From a checkpoint of a small mixture-of-experts model trained on Wikipedia.
Size: vocabulary 14453, 153M parameters.
Experts: 64 squared ReLU neurons an expert, 6 picks a token.
Training: a variant of Adam for the experts, 1075M tokens, 9200 steps.
Below are experts of layer 3 (counted from 0) of a mixture-of-experts language model. Rows are named router (the router's row for the expert), down (a neuron's output weights, with its number) and show model dimensions 192-255. Each number is 500 + 25 x the weight over its row's rms, rounded and kept within 0 to 999. Numbers have three digits each.
After each expert's rows: a language model's description of what the expert responds to; "comes before" lists some tokens at least twice as common just after its tokens as in all text. This comes from a sample of Wikipedia text that the model never trained on. Tokens count by the router's weight.

# expert 9
router:517487519476541451522490501472509522479468538501477489455497490495495520507473510460497475520511476532447475463506484519473509585523490511483499519506508500508506522557461519493512483540480496
down0:461483490490465501518499480534486510459493479509479517471503506441496512476497532529476525560459546491494477427517456507495502465486540520491519499550529461518534519535538508474483479523484522
down1:514506518518485548477504518489487481530493520461481484474460519516514507521486506525482493501523514483531534472480485522528519500473480501527542508488504534485480534521483535494481504556495483
down2:501476474526512483513506518532491511471509532555461501485507503512530514497486538522482493479450490461535522455535501489474509470481540507508519524458514498472508470487493498520468463553511497
down3:480503477517495478502503519522503478537544504509470518504463483474469479473492473513496486541477514514492500515522460512496483513489505517489537477498486490473505507434511490475515461518520492
down4:507504530488470482464518514494552509510529448491498476510507536510484523501488516523495499480452505546489516517527471570488494477503523501521457515550495487448458498525454555520519508532529538
down5:502494496464479505502533477532525522498448545463508498476476500499526502492535520524514502494504458505511484446508490488480509495497508489502523499520477502419534445463529540513477506480501509
down6:509516477524494557507522486522483492460486479520472484436488464503505450468525513462534518544483492519526488420510546515506517512549466515529505521511511517491467498504510491490504518475484478
down7:504507547473520505477493472483479466524582494492480495508467474502445500525469515472479507490537533523532537520485499504520517494454501481533539480496469516542490533560492503507522520500541471
down8:481478520494498516492472492541492494480518502476509485517485518501499501482498486525501519505516466462522539417509508482499509524474489432501541494479535511539532518515483514500491521490461582
down9:511492475516494495501517541523494535473475495522487489468520481489471459484485497482485528473555492509455518480513506543493517497531510510491483448458538470499477463514550527466488527496466513
down10:537503481496476483541473509530479495476455500520440488524501452504491501449504484512505511537522524471476507419450484523547494506473477504480526453504514540499492457523508490520523492509466525
down11:507541495493509495486535490531522506494439532550542529499472485532502495551462459482524521526466480489497455502481528478508541508519526518467490509503505461487496519468511466512479479528476503
down12:514507517499502526462495515510513449499499479528445508483483469484490502488513483485512550415510491550450562498484459519540480454504463519507476531500526479496511493479558541512536500496493529
down13:505474484466551521473475521484510519499502525496484462484476460530521402509516482518500492519475504504496499496530460498471485483500515497499556468513523512479504520493502490527521504524487504
down14:539493532493467501508488504565478478490522509492498493501461435496467510545508470501495526493523519522496473511493542484512499504507519519491525499480458491540492488547487515500473496452511463
down15:514484514469528491539491509507499499484468508465537488499527473479503558491518548468498538473472477529513474502521451501489462479568493572507460469471536499494516474446488500504451498477508496
Copula and linking verbs. Main verbs after a subject, mostly was, is, were, became, had, plus "as" in "known as" or "presented as".
comes before: " a", " the", " an", " well", " also", " been"

# expert 21
router:504473532477552470505476494474476521484467536518463507482488497500460513497518540463516532535499470497513470458464509524470480534519500518466521537532542449497525514546452526478454497487493483
down0:491484485465467503496508541493465491474508451513494525466487495494486528473455498556511440524525513500482501458446508493537516507525515512488526541514539506508556530491525500502525454515465470
down1:506575493453521556476478544487505456528525509474485499488472502524508512534492509525496501499522515508528529446497465504534521502487485524547554511478510497499469522517483534517491458536473494
down2:494517474514507506508475512540482512512493512502470499508467532514517498493477531524503449486452489485539531438467542493513520477497553509515529477482461470511520479520509476500520511460555511
down3:548512479536474483503509498524525502533527463497455484495503519483506477512469502488493470527482464504488510512495458474488484518483466519501513489502520525479465478480497491468534483519559506
down4:523478476482505479483489538497511517488536444496497501485492505483526489470510546502515502485465504536453496503544469520500479520529505506478480473530483532497537517472470512492514479470539473
down5:513465499501519499531489436509496543524489522467492484489514515507496525477496549502506502489474492525489484486529499478518522495513530548471514545482508483458537453526516496519499487512482519
down6:509521474467528579527516490503514502485494507488493486469517465506499494505507513467551524477533498535515443431490520523505479481515512463541447526520483499494457511495477491491469493479511512
down7:476506516501511500485529551491482465510542503546495461490467479516480473469490473541510495495481517488494504475484466475503517469479514491499458463478467548534511528497532491521484493512463469
down8:499502521476512518502493497481473489489525523462494496527455535488507506462491488479470487485491448489525534467535516514497481511500491442468503472462512506526527483502493490492499492478511568
down9:499491486507507540517471520525496503452528478515496471538484508482483462495511481516487510503552485524451567498506480507530511501494478516495482488429544461500511469513521473465480496494515514
down10:523443531498487502476504501537498510500504500485501506475509472510464503478509466523494490521493517450508485455501504482517501512480506509474513461488479464475565452545481466508497508502479490
down11:544497545487487507494518501527526491460471473525515521498531492500507480526463496478520467489507446511507437485474529494533532492495485487540485502466461450514514529478526472478494472535515508
down12:458522488518526509493507504498484527489511490512469493495500449488494499488509487544527506453497482525439571517472499478523513501467453518546494470499536482479482466476535532499536530456545485
down13:511464510486490489504481489498459502502536511483498479492464453520476453477532468493479474502478515516505489455502518499460488504508525476486533500516473493491516512506522496526504450571518527
down14:545512522462510464507485521550499495500546472525522488510497464443488510535489538507557505458478513517477483483482523492531502517540487529506485514504466497509501461543490489476505446445505510
down15:493433520474503491532499487496511503476481516476529507481523491481502534449527499447462516492439529483527516476493482504462533488519499534474536490496498511519504502489474496492459482538532496
Of after plural nouns. "of" after nouns like hands or laws, plural group nouns such as citizens, residents, employees, and numbers in dates and coordinates.
comes before: ".", " of", "″", " and", "′", "°"

# expert 29
router:512458526474522444523484507488481527498487496535489497482493501502464524518497532493484485513503470508491472450482506491491440524490517534461504531513555466485492493548458505451465493507504494
down0:524478502495460519490455479531474480458470552472512497480501477490453510478506495500474490511504515488513487454481483504514502482492554494483541510529531462491545528515493528530487476483462471
down1:522526505501515524478505470497478481506516474439466481519435473527493489534488496533480487515507481518512505437494502531498487504492463504539525519481514521514467518504509487498474498502505492
down2:509504479461472463547494529503509485505503528473511497463463518503546493494497499487511451505483466463528479481483516471493489495511520490519512470482506478480505481503499497538517529465509498
down3:521520505532481487469512500498507488551554474530441511502471514491495526502504485507508482522487492473504525479517493513501507524460508484509488440502543529467483448471500501498516488492499517
down4:479490489504438480452484508482495538496496453468512480522467505506554525478535515509475459488479466486479477552525488540456499489522503456509504500500495533474489495510445482527491479516514492
down5:510483523508480488531465469463510582516466499477513508500513526482480550476496543445539482488523508543517497472476514506472538512551520493515479479497499492448519462506498529522539498508471516
down6:521471478469479537546494461514485522445466495497493465481471485458494513546510505487502546520499521487507532410457536513528492477506440534495490505525475499486468509496476515464508523481529501
down7:524494542504487504460567528472491515507562469483504466498494525503513534490491554501516505496465503469504497493504493524511541505477485509502512489495500551522456509502512499483489476516473516
down8:464526541478501500497483500503474488496509526483499557514506528521487482460522496515480501472514487485488508437459515479460494521488475487490487519495535431519512500503461513486480514477490524
down9:473482489545513549498503518527480522472533495529508492524491459474461507465498497509501528473519497536472524465519523526474528495500475510481488450439563478529491489529518506487484503509477537
down10:521459534514494468503472509491498515436467490501460520468531479482486510487500476498507491524466505457518463429476493525513455536506484505482510486497490482482540444506467470492527507509491508
down11:534529490485515495479566500481508512471492478525563497493505493545492471506493522503505524527494460477509462512478511536536534474530484479499486486464496465533497503494499487476456488539496488
down12:502519533513462513451491519490493496509529482555483532507482460522491513460527489441542543471475512522485499446510537508499524476501469476499502453487540496502470495482514531491498539486497532
down13:495505512453489511530464504482464490498487545442489497498493452548480444496526454503499500473493492511486514445542493509447492535506500513475482480550492502495498459530500499514473491561466504
down14:549523571482516466480460524545511461509510495481516472492512460501471491479514464476515514450507513513499495473482519513558499520521465514546511470515451461490525460519491524499479483469486456
down15:489465530481474463509486489465499511492502502513502487503515493491499521460488542482478513478462491490509501514538487501454507492564514576466520487487544504498551528463484531484434449523521492
Prepositions and clause connectors. Function words continuing a clause, such as of, in, among, while, however, before, plus closing brackets and commas.
comes before: " the", " as", " which", " is", " a", " his"

# expert 22
router:509467533470537493508471495493497530501462511519491494484495524510489507495492519470503529531488463506510493463464510500473467529495486547473498545498545485491522537512483535469453494522489456
down0:494455500461449502511430487528452500482486493495486504480474505464479504503492536538487487542473535477519487449490472485513503470494530474523524540546519487480534520504499497533511506472492510
down1:522537491458505543479472495472509442510520520487475494505476512522504512541500505537479525512521490495476520470462464498523484503491473506543540492528485530512494518516514499489490522482503487
down2:544513492504537477509480527529495460483501508471466526496539483486549483500483508488499508495513501493518507479492492501457515455495555506484494530520480511498525445506468490499508479535540498
down3:518504483508441461468494500516506485521500521492456491492472506511499485510515506529488524498457537448490496503531467498518499480468455526484518459541504518454498478512461473469490499504531499
down4:496487502502535503482477524460481547536511479496491495487431445483486487446525531528485516490475486523458473520518497530456477492468501494490486488523493530493464525525469545476525503521512488
down5:560517514513498524504487472530518527569433525455468485500513503522537529471509514530542449507504498490506447491504514528490499511511480520490525545514467500481510525554523558515519503521484524
down6:533537472483503552475488424463509541482512489488496468452492455512521472529510496511546528448500489516548481444466519491482487496493446502494487533533477477506499535471484493525531527502544503
down7:506486519494511475452549495503487483517527494489463466483463525501463495491475505497521472533480519475499510502494500536506517478463506541510546485499487553539501562536536541499501476532472472
down8:511507540486525523501441530517454479509523532478482496544490574492531472532489497510479503508518491481482542468509492496510523505479467420515506515479552502532553509504489551459510527473516521
down9:498493461503507534506495505523481497441527454554503518490526493490462469509494518513496549481509489502453552501483484521515508489489478479478523479473523461472516492529546489495520497476521508
down10:537458557504481495489506514561505480506488490481460531482496475496494504475484524525533480532482487439497485435499468516508503514473517524505504465516483503491531509521511470479503490487507476
down11:529501507533513497486529502527477515504481505483476471476455437506479448537504503493516497516532446485506473451481493521516535499539511480517479534481515485523537526522544505476459473550489501
down12:491489489519503515458437455493495516511513474546515473504518469499478467479481479521515562456509459521471567519525502521506473476476441516526498472457497498479490493551529548552534507530517497
down13:496479539485487510510458495483508484479527503502498507485500458459513467474517503485498477497483523522495481482560498456446488495508529508472533495531516514459536514524531499511506450528504520
down14:533521514496498473497442516526522483487512489482505456484497478480510469527513487503516487461529483540495519491511503519487531512526488490506513477517489483497516474500472500504497452491534500
down15:481469482515488460532490494502511484465487513473503493525474455508496513452498489429486537463450509484492507498540495494470526479578502522467491459440506501502504503511508503501463515519539497
Line breaks and spans. Line breaks in lists, tables and headings, plus span connectors such as through, to, in before years and dates.
comes before: "==", "The", "===", "In", "|", ":"

# expert 45
router:502467525510516449488475505468489506504454538506497489468496504485467502500500515451510518492507471536502469464474495523461467516511500536448499514519545475518497532532484516480475507521491486
down0:512498484486469479535483489570467479486479522500463515484465516471467505480500468497500495496499550484482494439499521545500518485520532485517531505506495461484558528526520511535507492482477485
down1:513474500496520533461522514473478492523507518478469473460439506516531489512513511535510491522478518516527493490497497516498505529502457506527552515465485534484473534497481521493470460526495484
down2:514499484538504501507440525456516470521508495534456537499520493494514562519507532443497496500477489508505481499460555510481463483515538495497529490472474494495492465491524449466490509495510461
down3:504512482515476506429493476518515502529508521508423496486452494488481532486506456488479492518462533450522527478513486487508526513488472521489488483497536495444492464506481547480493489462502530
down4:480481520534496495487457546446525506530496441474476488531483509468531522445498490532480491446484499530462485499572508546461511519519553527473455513546515554496517504501460514486492479500524470
down5:526468480463456527513491469523546533505425510463526497487539487485532498474530500494507471507490485474452457488497547499509532484479528496501497513526516491482520455504540535486494460522497513
down6:501506550512499557491492501512503538495483453517488498474513449513498502510541530476502501512512450517460482428496532490487476482516511539503467485517495464507498526499487511483518544482492511
down7:478484518493478479486523503491499522482551508512500495528460496533480493478458505504513511511486500470519524533497471504496478484487480508512520480482469530560485518514490504464503501514460461
down8:469488518469497514521478493523517468471505525475470504539469488525477500470495458517474507490514463476523521431532453485475496528478494464484496469488514511547539475542516454525522488497467529
down9:508489495520487514501493512535459480435551490539482528495507482520467497466471554524514535470518453501457537506525523528500559467518503528504520484469517491534486497535533515483474498461474480
down10:531471524466500479489529495500533517494450495516484535490483454512484505444496503542535492524512485446487483464517475468473525502473462469534478469520504475496524438509508493527530487498504514
down11:529564519491504462501536511554503472495527471518503507469497461532504504538473505511504463473507464484499527467479521497527541556547498478498483511483499504516500511486479502491499496524528514
down12:493540549514475519467502485517502479512532489500494515494447463500465490480503485510505526425508480525478532473542497498542518469475460511520471470481476506504471444497508515500503510482484501
down13:501488503518505551484452488487490491502485508476492455486468467498470438487561499501506487520502532504486495425537494454500481482484496506503499456500520503465495515533532501516545506557515547
down14:558504530502495464506494504555489518501475453513488493512477486490513496490535523494518517460506505519482488473491510502505499521537445507525506500500457502495497458518480481510507503449512496
down15:493470531488487495494474479496522526496507526493511487509495478490509525445487484509461526453485489484544479495505454556455508493554515506489492439498526517505527477457467482481455473531578526
Prepositions after participles. Prepositions after passive or descriptive verbs, such as "applied to", "registered with", "referenced in", "due", "using", "via"; also commas in dates.
comes before: " the", " a", " to", " by", " an", " as"

# expert 6
router:502484520454526465492504514489493518513474520511488522468512494463519450506532498473493504491481498514531517477433548496472483516495509513490505499520479486493516494533513509434460522521483488
down0:541513504513454506521487483571445537475493490522518528500439457499479480485489510502438453526447504489540506444489527502495507473522513477508504532508505460501531459508447513526525503496490484
down1:520525512501527564471503492493502483528484546494509480479445516531501522580501499507471477515494494519531516468460519558504510506474499493491548514511454519485482514481481543497475502546546493
down2:481466465524509479495479504524525468516500493559483528513481513513503525509512527474435487466502510471518493488481557485500538489484514494510493506505543483462445482503518489484468473472531441
down3:488520507490532495512513492520503500523518507540478513517470502515517511494494461466470526497498484466492524515505446520484538469472445527487503507496523491465477454457492517484538495535513481
down4:503493520501498468528480555512499499522512487474480510514516490492510460417560544509522454464480467474452478487540491529502506510493499535511486480527526555521500539500460506489503491500469516
down5:487498507536475541520486469493523529520439522474531505470515500501523536477528519516538480538466527495513503506507503527467532479525514506455556536515525503493520507524531523490516494519501509
down6:496526526507479510502508492476505515443485493468518452469502434509482466499492495463543502507522488508480455430459531531473487504504494503519468509538494512504475537427483502477488517490485501
down7:492487494504531526479552470483525489504578511532457499490437508517473487521487449492527514500509509490502528508452497452537508526475523515514511465520491538515502531519534512465544524487493479
down8:487497527481502504494484475508496520511530517464501542515504507498501464469499508511474503499482492481487496506535464521529498516517475473437528479517537514533508509493474476471494498450478522
down9:486520437483520510509515500513490506442531492528493454532518498480474478478498466495483546494520489496460491504481527524497573506502488499500490508440533478482464481537521478505471513482513496
down10:533514580468514511511500511493506492511456499498427535497508491448528487463493461521504526518527524467538482490533441511498499475476513532484499503475512514474522482548480500479537488479523484
down11:517501493509497481460549485518511497465476470499532494482512475566482466494486463457491507523532478483499457487492534440535527495558536484516470502488496487536510518495499520465466500518475457
down12:451517511482531516495465505509497475499517500485494533499516480465495495458488475483543494442487525515480510463569487520520523478488461492521497534495522487541457443531518518526488511532501522
down13:455471518496516535504468493516475491511506512465528498499481436495456453503524456528507479507485492537480519467551483451463486470518495503481529477526536510463530519498520490522537471545493557
down14:566525517492552496533465519562516508508516496504539489482476465482523482533488479498503517450485517558496449447506490496494493522521476518477520543495431478487503456487465450496496484502517494
down15:485458563504497453509501503523507504479501536519521507504497514551493537467501501490498523514463504500517483478501475490475508437586494502480496478486525553515497512443469492548461485509506496
Abbreviations, names, cost. Capitalized initials and abbreviations like PA, CA, BBC, GA, plus words like County, Court, Board and the noun cost.
comes before: " of", ".", ")", "s", ";", "%"

# expert 19
router:466471489545528502567506448477530490472515530502503520449549465467488531510454552503486467539480524498466450506529471518488516509488503511485490509526494478461492483527505511529510489530526501
down0:519514507448455503503459490529474503471485543489480514498470496479490480478516503518501501530502516491504472453493478491502495501484549472534532530534518483520565527529529508517486500493498495
down1:516483519500479559451538515477485495520509502454497461499451516494505519518487519545487513494523534502497513481516479527492506513459476498538528514495475522516453528506468546467495499553496504
down2:515503503456497497496502491479525508491525502510506531495474497534498533465481482467508447517462492473553481502446489492508506487487521489437542457487453481511490488479506515471533502479536476
down3:454520480513476526499489517490517485516523492498486490505492503493485487438509482506494516503516514496473510525544494461441527476507479490491492459471512524497500451488502486483480498510505472
down4:500498509492486502501471537485513484527515446510528509493486518525509493472528526507472480479504446536448509540496499538484497502497514511512479487506508485453472503522457531521539519503496523
down5:534492510490478487509505437550499575509461515489499518497519509469545498487508537487527504473498502508528462489504467505493507516553499507452505453548491533462501482506542511509483475500519527
down6:529485492488495544501507499482491495438487517493505485464494468485489477491522513493508548514527477483531538457504527514525496494519480503491474461533499519444460488496486492518505531461532500
down7:506517536499481481474506503466509480513590508526515475494470478488468491518477534511493493461547527496501526447505488520505489494458480498528519466467505521524504550501551515470521491559485452
down8:507495507499533531466483516512484479457478512482539548512491503517493518442503481519505510500518473479505533462508485469496489522468455492474512473455535507532538517529483506535515485509510563
down9:480481488522525489501477521570472539447506508509488478502500522490450498490533470514455478486526449510422474460534474516496520527542475494502491482477517471483520480512563488518457515468504510
down10:533526509515475461485489526536496458492460512475463512484471462511494499453527484491525507478503506490507486473497453510508515510464489509508541491501503515487499519512506471527507501497503478
down11:504527508510493478517500543521458538477489468526505442473511480493486499514469500511518476524483457494495487472467471499497513527538482466510454532534498481492520518503531502513475484511470467
down12:489516520525484512477492502527509489477494511528501518505505471511464487503525496470505560442479494543448534490524495500500501498485460491518473507499528455486468489519552510502528532514490516
down13:494516491500503493528499486491517514524524549479489501529507469498492441485492485523516445502515507477472472502505518456477492523491530509514502495510503498462495507520511478532513510544464494
down14:510539521518519492466455491519508511478498485520541474528463481496495455484520519516514522498521478514511472554478487504511512493500485515537505515490463521515513472535521489538489502483531491
down15:481484513497499489503482492512488502496507532483540464490481461493468504485501494465501523461462504480507534496505468481505515503540450513480481473469484502512515480473486482534455499496540521
Main verbs after subjects. Finite verbs and sentence openers right after a sentence subject or full stop, such as was, would, also, toured, Despite, After.
comes before: " the", " a", " The", " he", " been", " it"

# expert 62
router:508455528500551458511478486489478493503459530528479502484496501509458523479479546483528525518492462515506485458462502507495478537496481531468496544499522480484504532531456532478471516534509464
down0:514501496475432510513482500534439516445485476477488532487471497473496498504469524497469516546501501503502459437524468513520494489494518506500520499506543540505540529515514505529501502500486482
down1:497544516500505550480497494483498464499484514437491482482483488509495514530501534542489501480501517508491544474487488519493518471503481525564532513468509546510491507529471558512470487513536495
down2:498492463507528484519524527494478492484465509499474503502535531522545489498484523463463478490494498510540536427507512515500544439522531473507497532484474497489489470506491505482482489509512479
down3:527511493486489492510479496528527475532549516524454516511455520520491483490478495518483470505498507478489513483526450514491484539452488495509505493520538520476512462484480538442491468520512500
down4:509498516525496517474482494443493506502555484459503502537479499521518488440529510522505477507486456511505502531524506519499525486461536527521466490540517499483463483453462539517479521498494480
down5:552484459501506505531507469530494519555423486443503517498507507520519524475511522515516475503487492499489500464561514499501514536499509512535476511499476469440518472523513512517506485548503525
down6:505507502454501543512497432487521506473498507492492502482530431502497470512538523447511511494528494551499536415497531509496528479519471535548476532493462512520476503524480513494463551475509487
down7:493502540500529467453524512525473506493493495517484492488476471507473480464452488517528470471489481519495478462508471560531526503466442486530522510516475516509499529525494517492530515515494493
down8:497516518478478542473454516521486469502554520491475517530503540475536493463485472518505525512518475530472472454519513465486496531470494461471476503446531493562514537494513492478523497449479532
down9:508487468506496542519501511569462501445555453510479493507491493505453500458492495512496521494535466509466517503487527540501530475504498544504477488442528485519481478543529505480463497472489484
down10:512467539495463493504509525542526533498454493488489515489486520517498493462519478528467520507490475446487473458513456510484494515443516518474505494504495462466550507489491497489520490521492491
down11:556496502496492502460544501546509455495505493479491485496493511522442459498507465459525482519500468499502488462431505495516552489536517457548493513504494477494526479486491530495458487556520469
down12:483520489520489513499472513494509467502514491533489511512500490488487467483494482470518480459518503522442535476502473497523514527477442493505485480502525517513457463522527563511536517480500519
down13:517501501496492532488462481485486529509490520469503485460508416510464475486520458503503485486484488500508513420583482473498492473506525496503509479499518483465524512492495514515542476526478552
down14:552512523463521431523467504586501499489529485515497493513531452503485477504510514488500490473497498538494492464473523490481514483533512521486525516476435515500527440541492534519468461521501494
down15:516445516492501468518481475518540487469496514477515512522493461494509545447496490482477515468480483495492513476488478487510519460549487527488517473482516535480507524445498500529448489477558508
Line breaks, parenthetical starts. Line breaks and the first word after an opening parenthesis or re- hyphen, such as (also named, (not, re-elected.
comes before: "-", "\n", "|", " —;", " He", " It"

# expert 32
router:518456529486547496488482488510488524510465516536504478482506543518478507478489542494522498506512476501494476466478505543451516533506495509461510529522545469478499522507503525493447520520460473
down0:523512493504436515543461512543488489471500485514479499502480479480469520496478518526505480515454515488487471440508488542523479472519526480521509520517525480507538521505504483491494472499446478
down1:499492505491487574489508499510485517469488489507498487476471503505498497521489525524485501538543462513491494516502513558496535485541474488478542486500522534496451481515491487507445475552506484
down2:462507479487526464506485460481491554476489542511462462484542509499538509533452513474500504475511447502548555535488517526485508469460508486530462509487516496488494473535490499459506452506539486
down3:522506496538466490483504488530539484554554478521429493505448501515494495480520476540481473519485492464492528490528464499521499520451478496489489479493529502473503434476480486486516477508513493
down4:487478511518522542504489501472535550509508454499462488547493505542501480505527528549474522486482443507469519570517491551480477499495491526534457482520497525485475468510490542486515470512520519
down5:487486483527491502506485457565489529539470499465508498469522475453502511486500523498499496494503508497489476524488514507500515495507522519506499524500481493481502470532535506513503479511494492
down6:494510513492507560527529487552522508458485509498504511456458487535478488505499496441522541472514477523479514418476531499496462489537514510450494522524465507498476501475463505487501518491520505
down7:455497478499504484475519511496486505509539514501480504488487470533505476548513515471523498493480510469487541534485509522492522488507487537529496449511485529504471483551484519503533490519439486
down8:470511530490541523516493533480519505486499511460470497507509505516481455482514498494499484499544489484513541479518464493495489502498478468487509510492514513552553463546475491520516515521500504
down9:493505477474510506534491458497492526458541485490484460530502464501442493481487493542472498477510427527466509519512500542496539497498502528510498462488485484531532479512546485522507496484507500
down10:480505554511473483491467476495529529500468449478477492503517501485472501483485488518521467530492520450518448510487465495489489514501494520497478478523498474494537540513488490499466488510502503
down11:475505515488484468491514517546540522486476456520532453479469539521506475552466492514512467499509473469514474450475481518526545506543518488477479482540494460503542524479471494504478478488518500
down12:457524511514489525470469500506536494509497496532474524492524464468477496484511480481507505440475504546464544515509504484550514472477461493525487451522501489481508490524549538534513514462532517
down13:497497510509484524466483510481485506527477524465469473482486457515490478487522513539512444500515543473517496501547489499454480500479505477473499480539507480456511502524489504536506501512481512
down14:558463558522534463521461543561514481504503477477509463529505467478450484506502491497523540508519524560474464444528470495516497493517460516526523506506476488523516487497492486488522481500494474
down15:488488510468512512469481498516534482473525518509528473503493482484496529455492498473474517499464491512531506484498454507469542452519488501489475502515500518488507502463471472476466502552536481
Temporal conjunctions, which. Time connectives such as when, after, since, once and previously, which after of, month names, and row-starting pipes.
comes before: ",", " the", " he", "==", ":", "|"

# expert 36
router:510443512497529488492484496465497501512458529516471512476477506498469507504496533482512511540523464514496486441455508500471513505504490514455458539518507480487544519512463511495479519493475472
down0:507491477481466513559498506528472528478487477501518483467503479470505522468504531526490495538490548481502467445477507507525476480507537479501543516532521494513546537546512509534496487490460470
down1:541505513505481580457549492495496494562511499474453476492459489504462547545451486551505520514494512520535484492469488495512492491481478507546520510472504496489503518484484510504476474495500502
down2:522508464488488460508553521503516473473469518483500500488504523486554474507495531491485456497468514499518478459471506469489502511554517476521555489480473506496471471514513495499492513474530520
down3:497520477503456486498500499532522491520538486519457469460487504509478498472481503497504500525463531474477523541525456504486510494500450556506528482488490504499516488524501484520547456508526500
down4:509449506505526506459486529479484526511505480461507479507521480468532474434533510519456463507485477530471491513528472548476510466424520484481453480542476539533478494478455529489520496518507512
down5:530501519501484532565532465535522545537458533443534502459498497518540542471514490477511459494461518535530492471466496488514490480506489515518522509504494490445516434549523515512525518526528523
down6:547500517457517564497524469499505469457492519509527508449475502496527487530549482461520522505474511557512544418474498488520505504519490522536487460502482478502465448508467490476473489485518494
down7:478499493493499515492509520507489503515532516498497468498460494503494494500448518518494520482478496478508495483511476541496523481480507507482506474483436535491489539501499529462494510538507487
down8:531509539464511471504462515538471468477530540472473532517485519514477520511503506485505509462534458493474513426517525487472502507496499484515498513499520510522524478504526504502509504524488539
down9:491479521487552509493514485555504502429528476478490523520522521521460485496498483554458532508530483490490530484515509529493532511516500473495503510485509500520505473480508499524500513495487510
down10:514488510503545447481497488558529505490449442488438525484471477515466516471512453540524508513500474458532491452484474502519516530481529494498530489520510493490507473511525493542496481510487456
down11:481493507486543474472509508509492491505476507536472474525480427511447486506504465497476477504491452471503525468471501517510510518531493504513452503494501470504538491505525489499451481519509517
down12:491534513489491501500492539494549461495498518498507529492517493490475489466479490470480491447478500511528531493502504527520525487470478521494487485487501511488531492539502521504515500530506509
down13:496523525489486523463451505499499495513481508477518463469473454483461432481506455524481532501494503496501473437521477486505507482460514504484538510532517511485526522508529486510495483505509526
down14:581507570466519454494500510524510479488523478487506474515493493453499494563517503488503518473441490527507474496514498471504535480533492510493533510478476480497526464532478541501519463469538500
down15:516477510496497485515492478507498497456506530480523483520500511467489521447504505483472518476474540512551473443516475508510522483554496529479516508476508490494528481459525495480462436513504453
Line breaks, person nouns. Line breaks ending paragraphs, commas after a noun phrase, and role or country nouns like President, Colonel, actress, students, France.
comes before: "\n", "-", "|", "'s", " who", "The"

# expert 27
router:509471525469538475502478515484497518489443522530486478453500467515470501498492543475524507529489476506497465453478497522473483519512511540452510519500534496500504546555480520476469497523494471
down0:513523537446493500501471526536471509469522487508487467486519488487476519502486513505506513561493514475459470417486507498485519504496543523508520488527505515483514522485510498535507486540476472
down1:495548504522499538454510514463467444500501526455477467493456514529488516529475511523478490514523471514519524471482520524567511506480473517543533510492486500507474476493507534537489521485466519
down2:512491467506474487537473498544483485500507516516447509481468526506513540507456477468480476495507487484479508523456492509487492471501548501513520492477478507472499482527483498462488483493553443
down3:470516481522520497478495456500556490527493503483492506482493531523515554470518495466480467506459523522475477545486491512518484481472474502488488450481460512486501475450544535440498488452498525
down4:517489517476498491516466567435528522523487447508463501543487510470571480492533535526506514475528510509440484573522480554516489501461526464488458494525503530459532512480451543475506490513513496
down5:535462497489454533478497464513503530550449516470498510475526483503496533467478525516510502494531528507522470480509488492498548489520487478495518515517483479455492463494497497518527497504461511
down6:537509482520499543511486514502466455501527517501481509461491458489552492517504527485528526461518459493505492448470538526501497503509533498518457577498513483486518498524487491478458486531540468
down7:488474490469537497487526510538473481507507460552467438515470492532518519513473530524490502493465560522501505522499510515480505501460442526501513505509484552489511513514500526495531508476502495
down8:495527515470506510513427526540455445504490537498499530514506519501508533475478503518483530465494444493499529449523491503488488525467495417513482469500546475529520489520486512492504495485529519
down9:472502464529520541499494520536498491464530489532483503485519491509506501468501472480483513498539474507449564488484531519518531516481498499490491479466537469525486473545513485481478497488499493
down10:494500529489476520514484477537545502508504483515456473516482457483481495514500462506507479536490535479500459476481497528514487521468496548515470476515552478463499477514484496510507500483483521
down11:527508500489516507485529508512521496489489508506505496488497468473496501483494525456518454507520485492521467472493486494538557515551466482477462506549524478498500476466520479476487485550497487
down12:473488511498494500479486516465498474494510525521502516481509404482468469492554471466523515427504520551478560481513498532527510487494473528511489490479495503523502475497525537516526491492525535
down13:508490536478518547483458506486485533501517512455517488473479439498461452483540481527495464504480519521528456452561515492459504494499512500468529502496500513469557507488515479529493490528474542
down14:537505503474502448466437528556483440511512503526508476470486472486489469477475500468513536451500525527513432476501523497498495516513501506530493520512432456512511478523525490529513463490516483
down15:494480468503493448518467495511511463473489514485481493504476441489485543451505514459485506483481502486513485490549491491477512502538505528461475494483519532484510513429481525492449495506510493
Line and quote starts. Line breaks, opening quotation marks, brackets and == heading marks, especially at paragraph starts before quoted speech and in tables.
comes before: "\n", "|", "The", "==", "-", "In"